python train.py --d_model=160 --n_experts=80 --moe_layers=[2, 3, 4, 5, 6, 7, 8, 9, 10, 11] --balance_loss=0.00219 --router_cosine_scale=14.0 --n_groups=8 --init_std_router=0.017 --lr_router=0.00318 --beta1=0.95 --grad_clip=1.0 --batch_tokens=[131072, 262144, 393216] --train_tokens=808300000 --dataset="wikipedia_en"
Below are experts of layer 2 (counted from 0) of a mixture-of-experts language model. Rows are named router (the router's row for the expert), gate (a neuron's input weights, with its number), up (a neuron's input weights, with its number), down (a neuron's output weights, with its number) and show model dimensions 0-159. Each number is 500 + 50 x the weight over its row's rms, rounded and kept within 0 to 999. Numbers have three digits each.
Before each expert's rows: a language model's description of what the expert responds to; "comes after" lists some tokens at least twice as common just before its tokens as in all text. This comes from a sample of Wikipedia text that the model never trained on. Tokens count by the router's weight.

# expert 38
It responds to: The piece right after an initial letter, especially L or D, in names and words, such as L-u-is, L-oss, D-in-amo, Jo-h-ansen.
comes after: " L", " D", " W", "L", "D", " l"
router:529467443488486497444544574561553437536491484619490500438616489494540536536498458416622446490534442492504614554573497443542488532459534578487471401410488503410494452485515532472414492505550504578476514428410404530458513525527428548522493509548536452514486486505575523496496541527449462511409473445538510564490380519478445488493472565456442597513517493498499507499561538555426457549506496423484537417415462547572573645582513503517448488466522563457487426441513470462477509501436479
gate0:455456525582443530582406485509510491515539547530447533518419488514521463579468459604550514476502459515442519519538565500569500561482559449448536463502478460515528495439506409557449514439554448519470558523527524605494425572552478556421490561542508536479548543439544499563474452575523445437389514532448582493483514558464520533528507535495414560594498546444431592591524486503599516523468508584473559434476519588458607496667427499572481516447510542451526487500473518551485497441490567
up0:469463507501411451481576471474530457409565473509445472520571498523556470480452467435448475461524456506494584445417531480508481542518626501543458459449575537443530497585495503463386561494599510449492546555518528507574468466430393513480433550530564523508522459572455480512483527531500501456511488503496579480524522465516476561543411540448528622465501489483475581558553501467543445489465421520485602515413529524584460456509513490476459494376475485342508591417563485578492573569524520
down0:544448569457451479462470485379491524512427507479403563447471460426543409455470521568465493471528414542474526567492471566532518493482566469503454566513552540445382528548580495486572451532420386561494491509519494594579609564508502498429484495507522474496437472530432582495464527466467520538505471478581531386574608441525468544448488483501503554530486478392476510488510560544468598472396479477556422525540479500457504509648481493429527457531542566486551540444497498537528504465470538
gate1:479466426534543507459535476536459535565537553500525444472431504530489424580633491497546545477430463541462501493483483486514397456395455476397406531551434513513521547602548583443442483463508539559467483431548536482412493460511446415631539533485442475523498540499458439390465449542440447524478539487566472497496501519504496469573482530460416544519503561495501404421500543563500453534423442447591592418494553537502477576451528459537565494405452540422498475499459477525484430439493485
up1:540492500536455474537490427578563403452492493431396490474571544510514543502551474470485502465507587526429515412502531527428443548572454544464469413527523470509493408463514487465515502465514530431447520527523455500445509455552465636521469393543537507521396541509425479500544547555445474543509483382473569486482496443482449563481560500523431503492336440485503492525552491614460482576544508446526442460496526387488589484503594423486429488417564540551530472480468535551468467455440457
down1:486519472503472475467537507478515471523452524445600520513447492548531531482565547572468519539542445458525589406413550464530452436480499519409480581466551520481459512349567517478507581483498489583473568515551488382509508527528536479454506500543458547489401424564505489542527477452438510478519490562532536547545550487494609527609554430440439427557541495482605520516511617530462513482494484523549511573544587528512572519481435505572492451424566526492568649469592510436504441514508505
gate2:426524420544475558430555486552523437391440555540506433472482541483496414522455426438499488475473571463668482569489576530532385512477428478484460420479561473468506446514515546557486550571596531526366493496499470519550528455562467488413580515507537524529521452493486546564537473481485535466473576521520348554485519499519502555443489557529452551563572539530605466578503484432480482497447547490531484499474520445488539514550569523497498541430409602543555523542513542519451465469540549
up2:448517534488518539518480584450551602479524509400509529513434556520528463633500496540429567478503494539463517545432465522465564451443544500440568561507459499481510436472511415464433499493467558482496470482482586433456434466470462441404508547590573580473440577486529497567486535544440484601497541563542443446464494490557545474489579397542516578462509460545550427506425503597509440602423519536546415492545554471391571464518547530482454496500464575453503471521561496442589464545481455
down2:514451405543523555499490476482490486462492493575434446392515415518493439519451507465531510513482572530463574457524505574484484523388502409469473666506522456520519479537499511494546448568507434427479513576570630604522535494456556462528545485483474427456500516436437513463544537439572563566483410565519447604524435486463434488447410605494537423359479537466520448523449433423502472555463476514490524458492435518522460527503504469517487476542569471522553515425548574534477472484531535
gate3:454568451556500537507427611485509491516564475502541553448575537465476504530604505491507463474567456534415522526545444445566557437519437461530482447462437505456453468564563434467494493494489547541499521475514482534459513526450601498465544487425464467466537502612502489576440594456564431479562469373548505511543559375506428516482497538559487500500540445506509569495583560484465555507545486490532626471561576596486527541529459444556571498499574517436442511468518423432645530524505551
up3:552495518547473526492536507519546466483587556484492446567522489512484498550450519570488493462584441487567566469459456566560542566518473497504479533492538472570506626592446443544560546486533565498493475431565395528548510467511446409589398560522542572408569476610444465423434461539556494531580506451557438516488537442459473543535471475468533476506569503514539577486515496427545505567486468439549389531513512468471503468601554468490505455509447468492594590467486440541483345538453480
down3:501404555475545471505545525562456562481448437494652515452553421498471445453582562452522491499590512480517483497448483483492477466594594524476509418507474536508389491459519497523486587590495495458540528549422545519476596496512596445367503496549489520502487447421486543487531449402420505484485448479429471540466462402488512552492491557463537469498496497543509532530562424484426514547413406524474444405512499558551455492489384471457478512428415434466461467481449465446566505424509463

# expert 35
It responds to: Lowercase inner pieces of personal and foreign names after a capital initial, such as R-z-azade, L-ars-en, K-h-unnote.
comes after: " L", " K", " R", " S", " D", "S"
router:607490484475437549403599496583514417503501475544421546442598382453592448504481429498595430437507511458546576551531462446546516500447500528506487469445515547506532458463467464542435530527594512578519420526480469435435500462490496457528542501554495476534484466534523471526569503523533543435462502460515459542520476536572465428485453570478494603536537496487468482505584567538513507476459398466428594445423499505538589540625498471516403531424580514511527414435540417494533511542502467
gate1:493467496538408521512509494567478471575607395543500466505505446431546547497406521477504532440559383433584429463491401503475501472492532429520536472487522468524527504547386598513506519559492564474580450480566407395419469460523541366484542541563477477464496422604483505446541501449542585420517551491539453534526551576474499414488444502507573519550546514494478482509517477529535420541528399421513509453439479554572475515567498397515472540477485438547556533484558499450521508499473530
up1:554408476483497581539512572523435476493544421517441578416568446547539616543474512577484455358573532585504556495507541574482625492527478576552451537549461488578513423548440528535470535562547502534439467516527504429450458539427508504509581491506446415511486522494550445511553522437461558486469409514502480430531459483568506450516449621510564455512466627552480529479541488496464597502457516518507496469468515493541511484525471447586525486409445588553484560480555574447537537475505524
down1:574579456396457422518467537438558474510469502469541495496574521475533604524507504515384398502525410528511514467565433460470517591553516447507524430482510551442479457596597468518426506512467520583468583447505422512580557490505394496485443553424523511582432442464520594566460508461427406386533483481546559456488510516503511545566565464521610467502400468544469519519523521514470482514473507462555456576396489512421504479496485426521504453539471505504475524462537514470463531443501400
gate2:473532525501502462526453510638529499473493409472450537538546458512381470530521478486507483543541436344518530535478602486469475537524542454500488512523535477504494405468524397555439475516498508574544509574500500461448492540440451582512482372601469479512499544445506468602566555504509523503537532490582519526485452508413544453505514559520458517445524466512544527574454518575457516425425475555523514484523557532428468439514447583469443493489439602496475473443523454472468592544377642
up2:457477577531411544522506460416435567505557548536375509537548617561566604550502496428580527529524432478506592378554354487492536532437458515544486456562447421436481531565503524544496413438439557520439478498519445495441514584486517500490519473383492450451517517479507494570551475472518477485475545508615513509438510442525413517575531499481471480544523474469485467520524418464476545485492544453480489503542542463529476511403482548555494504545538605482401454410501495431469488542476549
down2:466523421504492476406480497510527537536439518547460524476400406657510407550509455569468501449415493492516518536469425547506511571445566474525484454354548483545437483553497521539490498479522616514461569489570592501485491506505447552542497490530489491527469548514515522496499480450531468568485571426492488487520607499549515501476532412511467442406610485549516528568486489518450550456454476561448454506499411545474396487460569585580483543502521538456489616601487484503558392485479461
gate3:625555486504576540468538533544516497548470401492437472523439500452506481625354508544454472445416513524541547511478553489520512525482443585548439509441484476444445458457467455574493399455521524526405657456526494514514462376482513520468513509517484457489557432488525479458475530518510501500474504490491562458581520596485406564444404572436558499555422552501532417488416450450545496523472474495543469419594513479554508500447447508582533494459542518461477525458533597477525507538491439
up3:503562440571488339568497549456513490435424555486528523493488491480372565480509454461487425563540551481424449473455520564474530427522504460513556488414619495513532584468516430445462444528487455520498411480579475475502575566479475355446407476535515458459466531475477494500570522527555569434467544489487437495469567510602425599531522509504456538458425523414475615497542527483433470474451492544454496519553474444510502474542518506523456462373515444520447487416496467494534452496509500
down3:461590509488511485475471470503501453520632482527499553466542476467528524492547499510521406460470460583537560431473434516545462529522458465532471525343581452508421501586579482491475544453450466532528465417483523399556488497512432481488518486467416495448546491507539521411483569424604431504493399452607409504534416500531480506404492497582423513512549570528496480470548554509509488443566487506451432486458561533517387588520500585475512461517551530469484423431528473483437544459467400
gate4:467427497575522531422517471577523519642527489536526511488588454470546453434494430496557469455488517463503520446431485516439535483516462387500480401526522532582515483524384394466467580474526493587513479405557460422383490510479554495542587478485437531519504345608496488563497569450535540505572480424548524463485553493554444563519455496458575571437563536414581431524429466478489537533450506487449442541459528515516463514489439490457488543489497510541483513476478520479535539494539604
up4:534483508380569540505490595572518555411444473468520609407527429502560453417592524492456579526485521603443425543482599573530475490575516505512491461479504591541492479454464542445499496509547450399456383506500481489547533444599451530477483462560390506475523496430543488576572541444481460402502511535495551501529483512561498425491444417550478491505498466566513474533500552516617493456444502464514564484507484502511524419489553487461495464512443513571508466442515571464557363526474479
down4:528460490523393489507467477453537452548501512555498396447532609576485429509507538571598438472379478543436507477485503568520486452457465513467553517518507544569537542513413469524461470413474554582521463490572450474564545520521435552505472575485374522508424526442482533589501463535430487492561582500508547474618527520568569470522492524519590498556395492565490485448461536544520449395581549513456488484462436451489612591493466474479562421422519553527460466544537496548496466482527513

# expert 34
It responds to: Second word-pieces right after an initial capital or short opening piece, such as L-os Angeles, L-o-ading, R-iga, W-e-ightless.
comes after: " L", " R", " H", " W", " S", "L"
router:542567466530439551448515534565513436559535484557486553429558444445589460525518472532600434460522489388502585516524498471591484595449476511551556457422493530465538465485514428515448545591561542570576470477437491467483429582525460570532511530552543395542532445481511556540491539490487491442521467427560469556556387562461423467499482549456507612465522537533444520528525593529523533448437439504459588493442457530541617551535469566497482554489545474449478468483536408422464491554539495
gate1:486534531466460553454474493484541542511420499505512468540596545575445470566553543522522498491580493553441548502588473473533475522437404483552540478537483519477544458458485554453480537500489517431514561522471570474475517540514578556577367428469478402476476485552479484567447526481492544490510518534551529564561569478506537427418561436520375362494584584532579549459459489509597480559421527529438553627481488530519558463450569580522476523536594471551446512502418471454457525519441451
up1:447479558494494514539578568573506494482527541528460557571502442441526411471506526481552542465512449406399495488470429422520539637583548553511408433486410500451465427471523396507414524538509476416531545518528538505481538486502496495497529493562505433446499495386539524496475459483432528482474498453574517494536499491495527494582432420567512519479461468563481523492452535507521579644559547450552596544482440619476416579506469415487518479556509494472495463492450491481359501466444532
down1:398485561447470512488473555475463432500488549458467459396460482521496502579554461431514513576450464507481467536548516512427462589382492529537435424542564486589432447468505423359471444465519469457500489479496512608371465542511482462623486542447588449451496528456479558452533595433484533465510466470484473529452511457506488512477465600448500546511443473469550418419526448416520485544520490417445491487556478394549455535529495530454497574476560506525491509566427436429511515505481424
gate2:686488500545533597411479569492573473498461523489465560541490440437516577421466463499583437411493526489515480369514507403554574525439457481463509549507438427492486482535421497474501487562528515501519525528503470449409442440548472538526468497352540531534510500521467495525471488443499512448427570481455572502549575513524455419506558479571499526464491588483432502479501485482548471401504436553438507410548548429529612416473526436549502524494480513511475461483550537457528492584466446
up2:523522577478450481502460514528441453418494475441524504551518483477513504503498414421527517613522446437565551527451451480525502505437592529614508500345470492528467436435506514527548468559523551503428537519438569485524461497512484422452491478496539430558529438519529514540435506517499477394393513441489482505531476470531513467517541584469475504516503452436456475399441560530546497539579420467508445500614439470446610459500586532456416527432543553432441425487507452461562394424432476
down2:474396410598527469475486440461456517449524480546620551481576545468614423508553539427525502467573529431448638505506502509499434615484451465510499392463534542468435528575479493467541552515513503443480515572479489482505465559508535436559485507509577465483459412487435489489430537445492410506519496452530403535461496446557450545535453466488546480488476422429521469569611496424482511445476478559579475487465492507497457476463561411548517564484441397560512584454518566508493519535462438
gate3:452497446476488606535523589512586548524446500478562433475495496514521379409428459512521523494493403531561511529484544519536501430538489538507609506471552541496509423568500485454526490568445400503495505414549403523607552517473474420457538570536493463451501557521493556475518527515427480523487480444556496502610483493536480519387538560461529490428445407562483512495599570498493484514436499483472557440471534535410623491442544413464465487470452508606491534471589573471493526575440489
up3:446489482440530501500531488444459601571514490428483493581484514487480343511523528548500563599555456506465498524465523510466476519521471460487526485477586455556511466558511500462542472471563497439514402514611483530441493594492615508447458533494449517489485490472551459483448510426365488547465501533447543413514493445438394450516544475563431528446508497566352468436436547559513521409496460484504418541522581452501563465478423475487486487450552478559562605543427438454485474577479526
down3:430516466480486444553461486498455566567494547584575461408580507511500512476465498465471461470500587449500406476575445490414489489490541509545558514529356480451541510554572465470500535477430424543488478509523396554497567513499441480514551571518504399421533555421449546537334483548514501501597634561438457472558538501526485538446443497570440526490508489457481520551449529519439385503512553533521499418461467546489467448432500467465478474504481471576493391503435553424500529501520541
gate4:483541529522480462472416454557673499550542406446479497431569502492462512453466561576396580443523597482461504504537456459491529517461502489561487578458561522505514440511521404462514375442520518515502508501580432551501454518554410514484515601488432487506530460463525399528488501481441490410531393517492526497537433470531508630545525559470525502467479525564462490513460522457551527465440538452453547534562502451519447460436504539480505542535445506549460456514426402470562629590496530
up4:504453447552454564512459592434473511503475573464509482585589522474532433460526509506536561497509513415538438433557507441420541479514438472548555553520489417461447489520555331477466592475455491525529474597452565459472491451484440494446506483528449501531472498483467493560495478487472459523446469497527542524579483517572567492504443327510486523375431440455463470485563510497430471519441530461589414491532484513508415472553471592502494539510503474488491608607500555465563439411466456
down4:504498528474482574462499512467453559469533483460506482541462356471491511636486338522505451472449565554505552403510620533492492445416537503547438585547513544514561569526453393538581526441459406419498515533497448484483489569462545455515471551441514473532477446467526496579533492509502438437540431489540650438442520500539456484438488556486466548499507484565455518502509544549519456551501470557580579481549540493556455481501559476543455505524496610508533483602581461504541497485430507